python train.py --n_layer=10 --d_model=448 --d_expert=320 --moe_layers=[1, 3, 5, 7, 9] --router_score="sigmoid" --n_kv_head=1 --vocab_size=8192 --positions="rope" --qk_norm=true --init_std_qkv=0.015 --lr=0.000859 --seq_len=1024 --doc_mask=true
Below are experts of layer 3 (counted from 0) of a mixture-of-experts language model. Rows are named router (the router's row for the expert), gate (a neuron's input weights, with its number), up (a neuron's input weights, with its number) and show model dimensions 56-111. Each number is 128 + 32 x the weight over its row's rms, rounded and kept within 0 to 255. Numbers have three digits each.
Before each expert's rows: "gets" lists some tokens that make up at least twice as much of what it gets as of all text. This comes from a sample of Wikipedia text that the model never trained on. Tokens count by the router's weight.

# expert 8
gets: "the ", "==", "and ", "but ", "= ", "his "
router:142177116132112103111167105143184128095194121172148122168104108209141161122148132130102148090139132118120113134097137174081133069209163092116140081089130196121116160179
gate0:119164122166146102167026096165141057140069136105113128121155140100151138118113116114114138155147143038143142124157103156154110174170157121187139132123160086178130167127
up0:107140120109126132189146104161045075119144199132139109119099134145119140140103109113088089108165152114103113134140130172113124168152119101171066146111144121127185098173
gate1:090119111152099066153112121170099134169153095126168161123120058214126152168159124177106118095111152152110116122112139134103122138097172112135110129127152135117123124158
up1:153118135075148180154158164099132119115140133080085116083052147033159107154127143112129157180165165116161155082160135115128103110141112157118147113143156197116129095130
gate2:093152082173124133077061135141174141142150150143138132173149160129093151098117108085154135139157148128077093126139109077094102047156091135103142132143126149141065167120
up2:093144115145148170102126122202118123133139102110154121136130116183081136176122113111142174134157110116154154127088125107163140116127159050163117165068165098143069159110
gate3:140087132103144148169159109123133092114144142112128155151074139148205132131117106053126115138138120127109113113118132130138132122128074129153148176132155129154159161113
up3:120135084159126133052084167132099109122080163074114163129146122122179158106151138176143124063155119116131179132094140069108059104094094101127151145101124124102142119126
gate4:092089171132111193082175135097168094080164073138178130139115107113137120138150136150069105079154068203173078117108191136093170120120198171156101184064148100131081149137
up4:091083088073107142100052075075082143089101127107100107154139184154097133107251119062190161137112137079136145139179131121160107159073202102150166156100126170140156167148
gate5:077071104128125049123114115157109118146121106133133127112178152104092104125088152172085119118090145113109080110114076129084137093188088188118108161115187111122160161130
up5:132129139118118154166078142145134160123159154119091150144104130064115186104142080103190086163194142163107141134154145135094097107113129070077057117131103146135153109139
gate6:175130188092113159145114168171118151108121135093128118155112111150110137139067147136074195165131158086115185104123171171087120153128143145118166161078098115094141110089
up6:119154097102113125136079065215157093161128159115145163086135132114161141136152175169113096143147140200089174136160124143115117124069197133135152121153117166104123136121
gate7:102185068108137077130125121136136102157102174134117112103134149101120116115127146099133164157096112121155119056175180090086169095188122151118133160119092098136098071115
up7:074054129090097212137094084126077091141199108119167198154105168135126178130149155123156122093103092130127197146131151139192162141090062100114093111133142255071084125102
gate8:152142143201113106112113186104169107191100106136082146067153118126083128120152186109138199162155148138149102178173070125116124107108127142100115131173127108127151155115
up8:129140180101132094117177123148114088130155140073112136088141172134135078162094189105054155077059130141081213119137151159160124112123121160074113100140122167154147116145
gate9:064123153142090153144159143130163149182165096159099123113127143115135091164149125084106147156083177134157047116154161154136125153149141161134131114153163187112163114133
up9:113120153076071154097151107105112138151191113170160111117114094126127143144172086122089058119080114173109164133152136123131144064174163125095094126115113149154077130070
gate10:146101147114108111187202097063107139091172176062085141078108162146160089095100184057136160124101159160118110161104153137166118136143085160141149076103107111085077164089
up10:125086096132115116170193094093111070131140166056177153144107179197146118125163121081130116094050120130093142200091092167097137132117095129159106094195075170137105158140
gate11:134131069109127124119153119114144118077118156132158126124115091108153083088088159131153170149106103179102115099143099079108137120122098193101101062154080116176141111127
up11:057111124148165097123176110107071135198117139113114174087161116127104117131114068128106104135095148159183102138135117114148123149064152126153081128147198093126141077163
gate12:157134108144107083100143130122142066107136104147134092110104147149128101147124147134117116129160125087120121083080103118058156122121062134134122123157103127107136160159
up12:155104087147146182098141170090101142137145118156104153121084214170090084128137105129067140118106142141148120136191128197128156087170111098077134094077099175165055152098

# expert 14
gets: "\n\n", "en", "B", "9 ", "S", "H"
router:058156123167182074126114081161092085121179142199126111110100144154144119084151190057158109160110165117126080107096160120141139178189183104159141086094143128140122142095
gate0:092163083078124152120106095115117086175155128180113108113132113022159104170051166116115138144121130171084133123081105145140147158164146112087165093153138189120132143139
up0:139115143104025152177081123138123107082087163092138144039154129156187140121169222154207152125169086061192168126156169098183139145040140135129112075112164118121101101135
gate1:149098064063149183122146116146082123138048082116064119097118140135137097088132165172141195096093093072204147104164110102161142076110092140166143129110106092162115123139
up1:090162159153124067131107133120118159118171169122171172119163089080141098149128091104118106120176121198069114117119109182089149176149127117127154133115150185104142137122
gate2:147116140114108130112092160103113109149127137117130118115151130102087087125105097113064124147141149138137121137116133211134091144120170126164105149095211071143135146128
up2:123057165092082052087127083177107131121140119179159142166113093103086122139085059104065124161154115138156094128088170105120109141139158105101091205138153119139141125111
gate3:157109177045105182113139160156134094135128084148109077124129152135070136108146155155158181145178158162104125116130169094130208177201084106088166144109142165134142138177
up3:074093127055078126096098142137134100104141088135092151133093165120141203099174113104168165069186153126136142094147127143042142086139135135164209106151131122120101118086
gate4:113144128086175134084160089073117110133175124143094103147044161138112132082166102109120040124130148108087133146118129055093133115177138142159149058123174169085137127158
up4:125097115101157140101165184190120073115155157104099116141162135101121110180087144152103190130078152088124105133140147170128128112125119145140089207109106099119152137090
gate5:114178118131144113149147086146147147095164132169105065144126148157113162132094095100155117124143173150017134064126123081140180117153161112101135131104168195052159123167
up5:140079111111120065098123122124156148148117146156106147166168124165106125132183089117092157157129149164164123162113170135052072132121126113113102139134073076111109130171
gate6:079100156196119198110124132158104146141046118075124115180170106123127136139143173138153124140105067089114187121133157089110153092118115157114144152154137123158090135120
up6:104043136123120175123160118204129129125143082074089130146116162169130159210153159106136104132116142134143154086114130130085139128058077137137112114097164172179114129123
gate7:106128113053132163106126142139111138132087067152075147203109170089129182133158166182134169126092192147143116143187134124153116074159116140031072119133111150079116129112
up7:150137191120207187087178132070113064120129158144094123123150135133162154096020121060165121133147190119066062114077110142132130127121116160190068206143143019135160097144
gate8:143143137144092089153085164147102122130065151100113106099120115146092180146122133118105135096077135136140159149169142118158104104091123103116143139193135126149097096150
up8:121166168052150106166151212152123125147154174132153127122105095125102088135083089121043148160118147130124121092142168177164155119191121160118114110092108152117180125143
gate9:173166146121176119154066135170094128072165143142109092106127141178156121183127154094138137070173150159106133149117138137154190180145073172093061144175105172104143136151
up9:201194126073172100154168131149150137120083167123128100059129119113112108122119180167117175107067171131133133096080150210174125137082098151132176101078083177142123126189
gate10:135122152085064146186100122111174052148208100137109139160057171101105187120132131115149096114087084105074169085081149132153135132121114137143089153109144119191125113125
up10:086189124124145110144182156113132156171144122127119121168151122116123197071079165152083092167164084139108174167167096137103077121052115118171167079120145155109119136108
gate11:130116161150114169128137147144156121103115104138145126103178124082128149105119122073125156116068148132127087139185108112126109113140075144128107110093113088138127180125
up11:154134139120082101169082108132126151168113160083149055142082154167137101148172126159136110090149109142151211141097145114138180122101179141129172120125117212135153126138
gate12:183104111080126159057117175149125097180184132126203103116168157110148122128110150138094187112138121108142167067131088143069137124181102158130149139170125157190074152108
up12:156124114146136154125119131103144138114082112174165133179162135142091128184126095157125119219196138135146129158127114149120103131073148153150131193116123102150122133155

# expert 7
gets: "| ", "by", "1", "\"", "201", "200"
router:091127105197113088174134077123152136092094138115114094112078157113112129109089121066157098129134094169119155121099123082109139103101117071130113164161113184106120222177
gate0:101193175137118165163146121136170170087116157120095143155126051091141086042160111107128202218130075182147167106095126087109130155105104114141081132135106151123107205119
up0:143143139081122161116144089135129087218116092080134111155140144166152125114107135121141129099129117059144102162071134160180151125151107150114121182111123092099096145128
gate1:094141099133150120115157175135189124130127135126113102112151139142077124138159127120175148169086090132090136162113148085148114181155094151117128144160169156124125066089
up1:078138110173070151183117150146147139090121093104123138087127118137112090148122152129158133165079161142091093085113130127111148133098163159136128156101141150154199178147
gate2:145101150090069113136121112151160106084087112087125123147119144136093108095124165090113140096104157135123168100130123121173162127091098114096126145113117108143091137101
up2:104164159113110153129166120131126145180118125093105095145158132163123150106111113099074077116135052135089098134101147105110097117182094095138127101133076090158119079136
gate3:150138121063113144155055106119105199115147096149120118132088113123131127160118115119127171147190110111126111112113164116143152094146143155100149120132160105100091161130
up3:132120071101129173161120129155146178126105166108154142117141129133093101144107094140140142116149106140170103142101172139168136157162143127142096090149161155108137179125
gate4:097084124151139146124062117154090090095146126156132119138135166175056145147118161142141106108068192142109108110118146121151102145109126219113133129113127176095141220145
up4:114153152093149167107102146112123108112180099117139128088121164208110126144075122194117125137118147118132094088171125075207101104100095153112122138133091189102148170090
gate5:089144119135143118140141128127114126074148116123111095148088106179128103143162184142143151158153130127099087140064090071129112172132093103140166067169138070136084128159
up5:196136079142105123098141107168126124157163114144153155146155098108127118121142164116127097148132190115055206136168155100139116138088142138115121146137119158065193097172
gate6:102181095137120116133137125108133133097159099127167119172094093098103102105105135157129155123165174160042208164120133152133137091206110133110090167187120131074083128118
up6:091161148136121136171172118143170144166148118086141098158070050108135087137120126121174133162165154187060218189109153116099152113168102095130125182197122092102069158127
gate7:078161119127088144125134178148137153148108075139145097099083128174154089086078120162139146152178126106089094100134099095091165139170139113109142156111129134115072116138
up7:114137123111153116114113147076193136166143161137068108160157171141136132181125120188112028161154105172067147095080095109172038117194141084129190125083164147157083168153
gate8:111144154158123082126122128141137161144050208155086135110101138102142174151142182187140123172135096125152116093116171148106169146149118085073116139152139108170088065086
up8:093163107079090159089136142143162168097120078119186109130142124195108111092069113062179100101156128131097111183063069109132098104073122143148149092099133128092153134171
gate9:157139107129143116074146102089129130136110137232109167169156091123111196126143155151090147133128122087051149142066102162144062074140104118115119158144158072170106125125
up9:119119119126097114126142148177116123118110116171120131145061199127062121173182105158164122150116177148186106121116126148157152106151041090077136094117159114090105191132
gate10:120166079115089065096101089123107166135171081194120087139173098189068114098096147133121090094166113072101084109115157130139118163061119124068159101133141128169177165137
up10:099087075186107146207160138158067159121121064115105112100172079086145174093122122091135182150101122061119053136076147133139105193096133190148170104140070196101171179171
gate11:146127122157105119106101150091126141161052118127179128116184140110131170155098167082110090072108160000088141193116091130186154153113090128131192131122108093175128110108
up11:134138141144129150125158150179147160156086108081143117139081129104119105136091082129181084142093138090112113200138106111128141118200161086145217130168164111121112074086
gate12:110111053170116096182096156149106120144166114132138091145125152111123099107127170166169128137117150062097133134158120147102187139158160147094111169101106195115168149132
up12:164097151097111146133117122157084187090162128067101157104168148098083149160215148174090141111133140069175153113133086123155143133122124123124186060098143087137117135082

# expert 11
gets: "of ", ", ", "the ", ". ", " ", "was "
router:063108107158160095151139112170078096113184180183180160158106121145107185070096089102122111088156119141173122150078131196097157215101129097095108130127086110174123120118
gate0:159081160135130128127119103119125131067135153162136118178132085127058132117138105168139112126124126099144162141164159183200126132153129123139098151139095134133187145165
up0:105150056124127108140130168120135141149196132101087108123138100141191092078132134103124075173144121188160123084140168146075116131137157079044113124135118152180182127204
gate1:154128135127140112079129161123133109146101102142138110121097138170136098082183134125130140118156155077171156105117098165111092155139120179140185119121112142163093166121
up1:142177133144081102133170055149134146207088087117186080056155087122133065138119168130160103152147168057097140163103091112118141189091130103169127127124132092116108123138
gate2:113146136172135089159109132090141122111149107111174124123097138186127097134119150140118124152075113106174109133109153178182136196071138161131122130052123160144104153147
up2:113151211107150052116165142146169164144165113115132109110155086152127161218134117082157119168109089107105144142111130128129138133114208121121117168128113144084153126183
gate3:102090110145170162057166124131064042114106144122106152157112166114046121133117110146094132119158125143130115103157101148126142147145096115141130158112148136127072157090
up3:139165170116091142143147113110103157189170135143126137192096083102087145130141111154121153117148119089113131111108133103136077145095141105131097110136135117131155078107
gate4:105121173135121152202180106139137116079128153100155180156144153158105148078135089119118150159112133159137134135131172147144197125170139086110153131130165142060098122148
up4:093100129139119123131066131137120079172103090113144106110147157140146135087099088095130121138131093141101171151116149120173126095171134085118075145111098193100088155125
gate5:157093099124113088102058109106132141127172110107118171105106061147111169067116103132121151141174104127081121152130102099166134110108133077137107109137047121108091108156
up5:169150132104143126163104091150086126102122122128095141077148125097127118083093089059129136106085117124168073171151083090142130103080143170127127122078154093115176114132
gate6:079077148130102146147112171136048077095142132160142219106124087130088137121127151097134158139092085128142163112171097140113105090078142095147141083103115110119087132195
up6:129179062140099098110154096099078110130095155091088120132081089137121124140143134161069164069138091132096135130159173134167067128102102091165138132122152163096129120190
gate7:107102079116130146091124131120116095180130103117093104142140125109121116129154127110163110171080069130130049107155158105103136165132117145172121173106125135150179114167
up7:145136098179134133169157113111136155060123157103084106140051128197104113136107137099095106147168194144116120098096098125143146133148088109066095052116107117128114121163
gate8:153136188137165111086139135148092145107165179160106058157142129184104108118145170075136137079198087103151119129101146110169166188191138161219100072141135097100125151168
up8:145156109112109120139198148161085115126159069134187035129149067144128064134127151138125129136150139148120091115066150144151119105113135054081072118087108151166107172146
gate9:112183161100208099134165122100128095099138139096105005180137139098124141042152119124122128041164091079179113159083184144095129076145123119120160166110095110116125139122
up9:181100116099030122091111134146157102143100128145155156095083119116141147095163149163134122176083134047131141127142164149102143059173108137122125098132133160134150146168
gate10:111107121133165125144114149141137115150044091160143126078092172061175181085114180106196120127075121072189175128132082095169143120104130115210093133159096091137136099103
up10:086123171188164132188115132090060093109072179098076148099082152131126147119141117168138129082093125064166194062161120143141127151095119067133218098102134091138147090108
gate11:155179142127144153156106157116162126081149122132135082160110174115099152091132078141132124117115143174157075151078159186046159155124150133150111123083116119094167108065
up11:113158142145118130105080168133162187098157075154111091103191159173093166151112101117083128139131083168137115207130149128093146083078131129126104130175134129099144109047
gate12:173164132158146117104175112075111091092176141116147135154117106124120084093117108132133126119109130173158103105163211105069071128131188097137139131134142138118130089131
up12:145129140093144161120102156130149185121086142151137086115099124082108142142202116081110138097100091145092139118107131128127142124153067121123135166145072102107121098154

# expert 0
gets: "\n", ": ", "|", "(", "–", ")"
router:080116106141098122176160158126122100077052128102159121147125126150046179119092109094185103145093128128183148100153152124159151189045057126128078133180135118155102116131
gate0:057139058148108134168116112067164100097112146133120148076176221187087157145147126021182246153118135150114154142088145118116164188096163119139101141142121152101145168064
up0:112121116086170130160131128154158120114148120107127100113171181134170114140066134120101088131095141107148107146064135148174167119138168129094116142122179160168151136119
gate1:182117121133179071121123075174108160104113184175177106074138164169103147128133132103104160073164086047124125150073157190156151150122134161113146144105100054135152122136
up1:114092193102101158055110134124123069116113153127133079074154100105120152124140116087158088124133117076127130069121129147145148150106099135116084147111160067173099111125
gate2:155155112150110121120090093137129147100144126172132152131100160125155107190125123144110095159120114147137183087157125125092108143105142215125072099189160110082091129116
up2:161151112147152115113193164079109082131123121141133178075132061140130109152158170114157117101102121137101131149156095135156045143183086140196151065115130078070245131131
gate3:124160079102180103139128088165114088104117162078131145145131131170156140115122123134169141103126111099164126145110117138157169114171098141135147103132164088154142148178
up3:168111126153169129051117138088110159118104155172112104093120108090146112150130164077109123126086162142141145095182132115064103123115093160141107092112139098101127136140
gate4:166084125185134127128109124188128140137153128132123148174128158108130101120199132133101135112150125162154168081134136122180107095161097107192158140146172155103132122150
up4:155146152123111140130122135085145148109117106103127137084090122112193104125134125086143178180114116108120141099132119139049163100124174125170135124133123150046044104160
gate5:186141126081143086139127077087122137146083101132119142140151121132123129104092077128156116127155136114118128221206112175130141152165139131154144137157076192076112096140
up5:069101167142163096132101126089090140147158093163124125113136105105112127096182134153160119071214150115066155068137151164082125138104131087165166093117111112107093148141
gate6:102148153161138147110148070089119109175128174081132135083149138115073081090149125106089100146104132138105124132169133089135084078139129141151129117135128155128183130149
up6:141085078165132174164074112136118130068171114158158037130153155181170082117131150138128074147086120158104141181113096087081196068139199124063108141079125122136125155115
gate7:084122147185129109075139144077114035138121138117147100126155146086145096119099145088137099082147112130114124082165124062183134110147155146142102149195157109120119131144
up7:072140099151124142147130147195071135102140120128122100177201130114059111120091129101203203161146101107146142102105154145107123110115098128170166102103137131131149135058
gate8:114179102074181118193083086148077138134165173130189170106052148113139084140113125185122172105157071130120118126157117072096132091135163103055116148115102184131178136134
up8:164118164084173095118167136084115124072101169158111129118135163107144111074212132034152152124098132116154127137118149143080085132135078104159174119123142110173047113096
gate9:150109105155121140108097158169110112091157103134164159154210104148132161148132154097116128182114127118108160167171100108069079087105133112107115141174141138154097145154
up9:158114116136116092143104078130122113159156088121136106178142131143147101069133100090049113113065204116120100103134172101186173163123116106162114127090176117067164142153
gate10:151125140079153112118115114066178153118055136156100173099105125142110158145183112125069146131101076150124117112138090133111086058149135171161134066123161164055166160159
up10:137114144203115185130125104185079122224126131130145175157188154095107077040081145162118161114133174133159085180116137142134146156128199118136143175160123045142151129101
gate11:079079096110165171104141155087197085141121116111178136111113125115091151147100127198149124091154084104148104158198097085159163095126103180103139121176122156101067094138
up11:159151102147120188185119137123128148147080124156140088113095189143101126113130129103146118165154132149172129154116173131133154186089109145084123164152116121135137111109
gate12:116097104120094130142217101096119162139155123126162148187165132115093120106156153097119125073181140061118151121120131163163202190144141109117095119154175159155133093093
up12:112125095124110121136090094032134110135107077110122110095111132114132086134103140150172051096067151124134120121153090176151086144143055153082169123145108117203143124194

# expert 1
gets: "| ", "had ", "has ", "0 ", "have ", "/ "
router:079171089133154130090101119136137106122119135131128143121121099143120108054115172121134110121115074121117079156114118108149190186149092168080146099111139155166104209178
gate0:222131148129134131065174105115107157118143110120148154164116129083153126117151162143116135159173101137119085159145165115136095067132151120085172208083138115145145136089
up0:156118135116145079154185105138145137149095094122146136168119147121119075168119148144117169127186159073032130074091164136136212127161126123145157099098121124132149148139
gate1:114144107121119113096158123155102154116124101150151160162118112106170130088098146155132078136122151067100145096137076113122086083151151104197175122159165152178188127086
up1:095133152134090174132055115170193104143108124156092124102122132097126178182110132108185049129118123067130106100085109183128145148095126108123049114092130094098103152070
gate2:178085119170115128110147148068115157095063116109171081138158131165137075116111101097162132096133128104187139102166112163137060154149127082117123139083068088166136085131
up2:106079138144141145139141056136106155121148121092031135074165137148124142125150122108103121139095156151096131079089143059128169071138122138171151144159162136128168097121
gate3:130088192163066089099060135089086103111143137122084149155129103159097111145167114131092088158152085134169160130184196085112103135096187113088102199130101174141095122167
up3:123136161154111102118085164137107141135114129158118143103124134117098106133131097127136117142143146142138137107138130104105065094143120131081133076080195106168190167127
gate4:133157168085117110147114180151106111119091119147082125131098130195045144113119152104136152132134153104166174151078137087151192149141085150063159181171134085148144129193
up4:067104121158104117136140140115140127147134190139142123139121180154156127114085097135075117130107117166110142108156123171067086162162157079190136027134176130147045122086
gate5:083171119094118113138092118148120120140148128171127118141071166117121144143112152105151173091176144163114129137116114121104105120121132161165136113102153125104157118114
up5:181124106074126100182147139167139103174154099073103192145137194106162096124124107075128134202128162059105103176140154076095087194125155146155139102139101165183167151106
gate6:127169089141108117196081106086101075106128132103127178117102108114155179161105111093107100135144135142087137094125103172158158122134095138110107183064090113169126162126
up6:190177135092157095119122103109155066080100123163119169129105149177136105155085152063110155116120142181090136138108114152166120120086165119128123123132161088089119187124
gate7:130123197125161157090139150104142150157101114118098088084117064092090121161075131122106147136167171140096073125089126170110110058143128061096120138114168066074117102125
up7:147150126101074155159106128127100055142128151147130144136134146135145130112173147084134141169108083114123170154093091153164172135100153122187106121112148135143166168060
gate8:088113095129120094114173170147124122159128100121146160117118154113131110088148092165085121185134100112134124064207109130108121137184106176145154093168099109134144135116
up8:122137147168117151107107124110151099129116146163096147092138161193099155131160104159105114128199133135194148165164095108114118120072134132104138048198139129159101084185
gate9:122103103166102148112130099173125058087057132160093104147105100180150049176158183079113131122140144080129108164154124118176098174156095133112164080171117114101070179150
up9:152139157122133159179112167165162119171168135080151158102138099142113155186138094132132238089092173128162099100127041104175173144119109124147124161124128156144151062143
gate10:117099111115127121127117122126164108123147104127077160153135132159126137117191100141136127204135153093073134125109138142091114100129164087177186090154083120128119116123
up10:139173026145143130112124130148189109156114099098078144121106096106155101115129162172127128062083154123115082135156080149147133128136071115067181202121134183128105139146
gate11:139170147117171189110112146132175100107129095125130144152133111096124164156066072140147142123151165136099150140130123114176071167087065173085129159104122105170095056142
up11:050101145103040150107120081101131147124147115129067140120055118157149166184166205141107099169091164112135134105127091124097109133167146140057098102124107116127168188145
gate12:154112166163146126114123152218083109088180081159119146110081031137133107125176115136107111074160175141144125134109143154121151132105108077130177086166146194169125131086
up12:139066173112163160093111129139054171070123125154122133107081150125154128137126089160108144122123087126124149126134113130123100130110152122072130128178162118099126166110

# expert 4
gets: "| ", "\n", "e", "0", ")", "a"
router:071162099199082131104062119185133086085106153173142084141124125181090167086098163106178102087126088135110133136120132140131177119086096104130098127130125166163069149172
gate0:102104141058090105181097121135142195091111064114109181180069143108160131105081104103152086148128135123143142179118097116132140109148106115169157113187149112088120150142
up0:116152084127137131115161131157166097131099092076181158088184082196153106156158127154122120068081144133118138146126110173129107130161056119129155111089137141128144130122
gate1:106130139171176065116157140168099179133130160091120119144138109136149144143109169037121156152137132103200144157090133149090095195122103156145129192115155141173163146151
up1:147090129123147159078192124163142210205133171121084136103135075117151173093182171132080104096104080111145081079147138098137116113169102136110192112132197173102089122171
gate2:185122131115155107136124124119211181142128150144147110130154125177141128152183125110096085150140050100134129170123109152176133125125057112124187120074141141126155125141
up2:171141036186068091096146065155150059124163090129092128098089137105115148119149215135139173135070180166144158141147122116099056141166112143149163089111139153072106149158
gate3:158134176152171087101158114109120162088106086135095114094110118163118134122084137113150112087121126130128126067162136138141154176127125130167142079098126109156122151123
up3:131176141080101237083140096158110172084096080070151092158153121090121123159164104169137152122148095182134062117177165174138141111135132190167164110195159185141130134066
gate4:193134062143142172128085135084150111083127161122067104159167162116086113093105133178081085109129138129093103124084148121121219111136149101087092168136108104088147131176
up4:121142146121174093147151135130122135184137140160189139110119100155141145116135107069158165145105100078147105100152163207141096150114159153148170079124179127114160197109
gate5:079120134127093066171187172164113087118092138154089104107071121072162109119199113141156124144115095143177170135166121077110157113099022132158084066146148180102138179094
up5:134058134097126159089117160128157177065091101138116148110071127119127106103175125122184120106122187096153166057107146159099122100097078147195211094151148125104111126138
gate6:153142097111119087171160119143162188104165164092206095187087066109090130102114105126095145060114130111131108116123097118164110099146112169147101135082178120131128119093
up6:118085102161089136025111133176095134078100166146118098087153117080186150157074148170127152189108158145121142105121077139149150165127130180159164179106119138151195114166
gate7:113203067109141090101183121181146163100125087121150101161157125061148124125140178128086153143071148130096175131184164103093105162110110124082176125135070183142138188118
up7:097091202132158163167149130103094099160119126107101126119179111104156158164114140099113104078120119091131169154061165163136144115120107118159133130099160157106042139140
gate8:084134113135119186092118199107128140135095136123153164118102224106106140125160124108125157141132130128087151153099187103125097094098142112109186164094108131117134144154
up8:111118071132098072115104117144133127202114139074151163131107136109127179119116128099118138135130153102114144125127203150089139143101118115148108149154120188113147120124
gate9:133100141159120137108131156190110115151140114130171188158170141085143133113112144132168166152160136050154146137106124149203117100111128151136098156189196108158152126090
up9:161145156133110106131045117109085118104105151102127128176060114135185144164130159145096138119151149131150128127105082133149133145129111120136056119100165170118157158140
gate10:137093085148149143085139143162098169104140173110105190091160131078095102137166099163113132063070090141147151152135147111180122170084175154084107128119097114169107142177
up10:097093024151099129070151068150114170131078104118146120133204148150166150105119157117142122195111118154178100145142125141179161115181119109090166116127142110160157213141
gate11:131189130157109065126152110105135124136081133150126158116109105101174138125150137129094089081087131108144143129103152157146165155179140151219106107116125164145128140154
up11:116181133177108100131088121161126173107171173146068099141132162109145132159136101117130123116182159108143159113176117071095140118115130095087058128165122184174155132129
gate12:122147176130116088102187138088111151080139138096112090099089167103154194117097128131201041059115126085137119100130151086114175220122138127147148153094121126133103128121
up12:131145093112141117148134155164163126102106144139160167109109108143162156142172124147160142126118163125112069096105112094153148167062113141112147133076095159109087111117

# expert 10
gets: ".", ", ", ". ", "; ", "201", "0"
router:125119114134124147107153134116158091095120070137108137144155077162130176135172148089146116148100104115178116152116128169123088143119127078146192099159096129155081204104
gate0:139149143176141120139141143109094120141147108085121110092073126089108159135125114111089155199131165123087125139155115124168118104092079096134113223171138060120094126125
up0:151125131176174125121117111173115140126134156187157125093161077138108112134147202140148123101077146145102050092132085142140129144097124124149110151115183115142130166091
gate1:117149103115140158105106170140166144094116063154119057122084118148133183147127142150110135123115166134131128200151128118141157166116142124106137137189076127164131139089
up1:126125095099105141151120139138081106142146123192151100120098081126132154157161167116135133135079137101123075097134156153144105114153118129104129142156108126141183138130
gate2:127145168195098158114185112106130149110101134127164197079132126095085107129077084190157126177125087157125125160152140130157140126153115193108089139174173120112195132112
up2:073213134101142114151169093167125144149188131135157137098128110107161126090080094109134087109163124094148112131098097061142175135112157176139120181151162150141118145095
gate3:074151128179149141114129134102175114048088122076133068157131083136143171162113097137120162134102136157096151168134115146105117101108129175119144089125101148106190156107
up3:160113138092103078106133065137124127182096106133085133064194145140153130112104183101154142141089096094147099105120117121111166162110142090134133168146160124131113105150
gate4:076125162142176122074117067122120169118116128150109077098109137132125156112104145178153127106210119094120109142082117151171134189115126167146079110154095077153125071071
up4:201056111145072083147171106108134120121122163083197113154162129146127104120094098045158168153104138146163089118086122085123139078105091209095099115154113129143133155149
gate5:125107112141146105205145064155146143146117167137128190164103077133101115152092092128129144112134137171148103171136183086123106124080115136110122160194120115048112123143
up5:109149113151097075122116086121168162130086129115105126134099156160195139141163159098092181119080093192154132115153140105132115170125132117134144137105113075165141115116
gate6:130143119166116124110132065134147060156087154070131091101161113117187112071118118146195094109133095138194095104192158179148163092126198159138175107123116199133132146144
up6:103098148116105136158120151153188116103159145183188171096119103105125177119154100143143082157166151097132138135167145092147157090120094153157139103101145164228097126057
gate7:152117139106130152122090155121142119103103167103133125067144161162142171137129148117088162111134110120112115130180169172132114131078138167101133101159166070183073193118
up7:150135144186132127161133182159070104127131137127132120087141148142200116129105150139096121126137125139164076087142176137117148130143093130116087144115135052182153100152
gate8:111153152115146118192122078179097098114148106067158128155118126101085140128072138158115186112162129087108096106123129114170156189117131131168100147073084137079121091094
up8:189161192144103107104183114143129099159126155129127150133126096117149113094088168127162130133137144140122104137120143193131119089069141084196159156156114139117136083091
gate9:137173000138155066097190094124122150143087174154148138116180055140134128122094160145131155126118115097156090188083127134151103138109140093133116109075153149115133146176
up9:134087227135151175155109161122072153133187082113129136150132161114138127193148078105147094117161164128060145139154099086112125139154127159123094151178102138150147110069
gate10:131184169196110132131116149134138084156171228155094146148081171122069151107133164099111103117145147091088071171115138167091146134123195109119142142122129072119157164131
up10:125088132146150100142112140145087108144156137155114111158181107129134062104104124104146035186198162131140084125082108108086081127168119179142056194206163084210168145129
gate11:178101097188188090194132136151143103093105161122101109107151118071127107136106140125143130131094084123152094085110153156127105143134114132109082077128107139107204165176
up11:141124143144094150097109178147129122082130133119121106121105103218092137135156162149072143142107117137142134108152184155211115164092183127144067092140156144171159137121
gate12:133062133088143099055096103127132171094178135103133110160130139145130116149126133150164151099135099127134152147095095182174107132045159116066075128095118094143068154126
up12:149140103088122118081101139167151143138101129164080126081076101123144137173135093115139107087096117139110129106157111140136145134121107136124129126058094120152143142176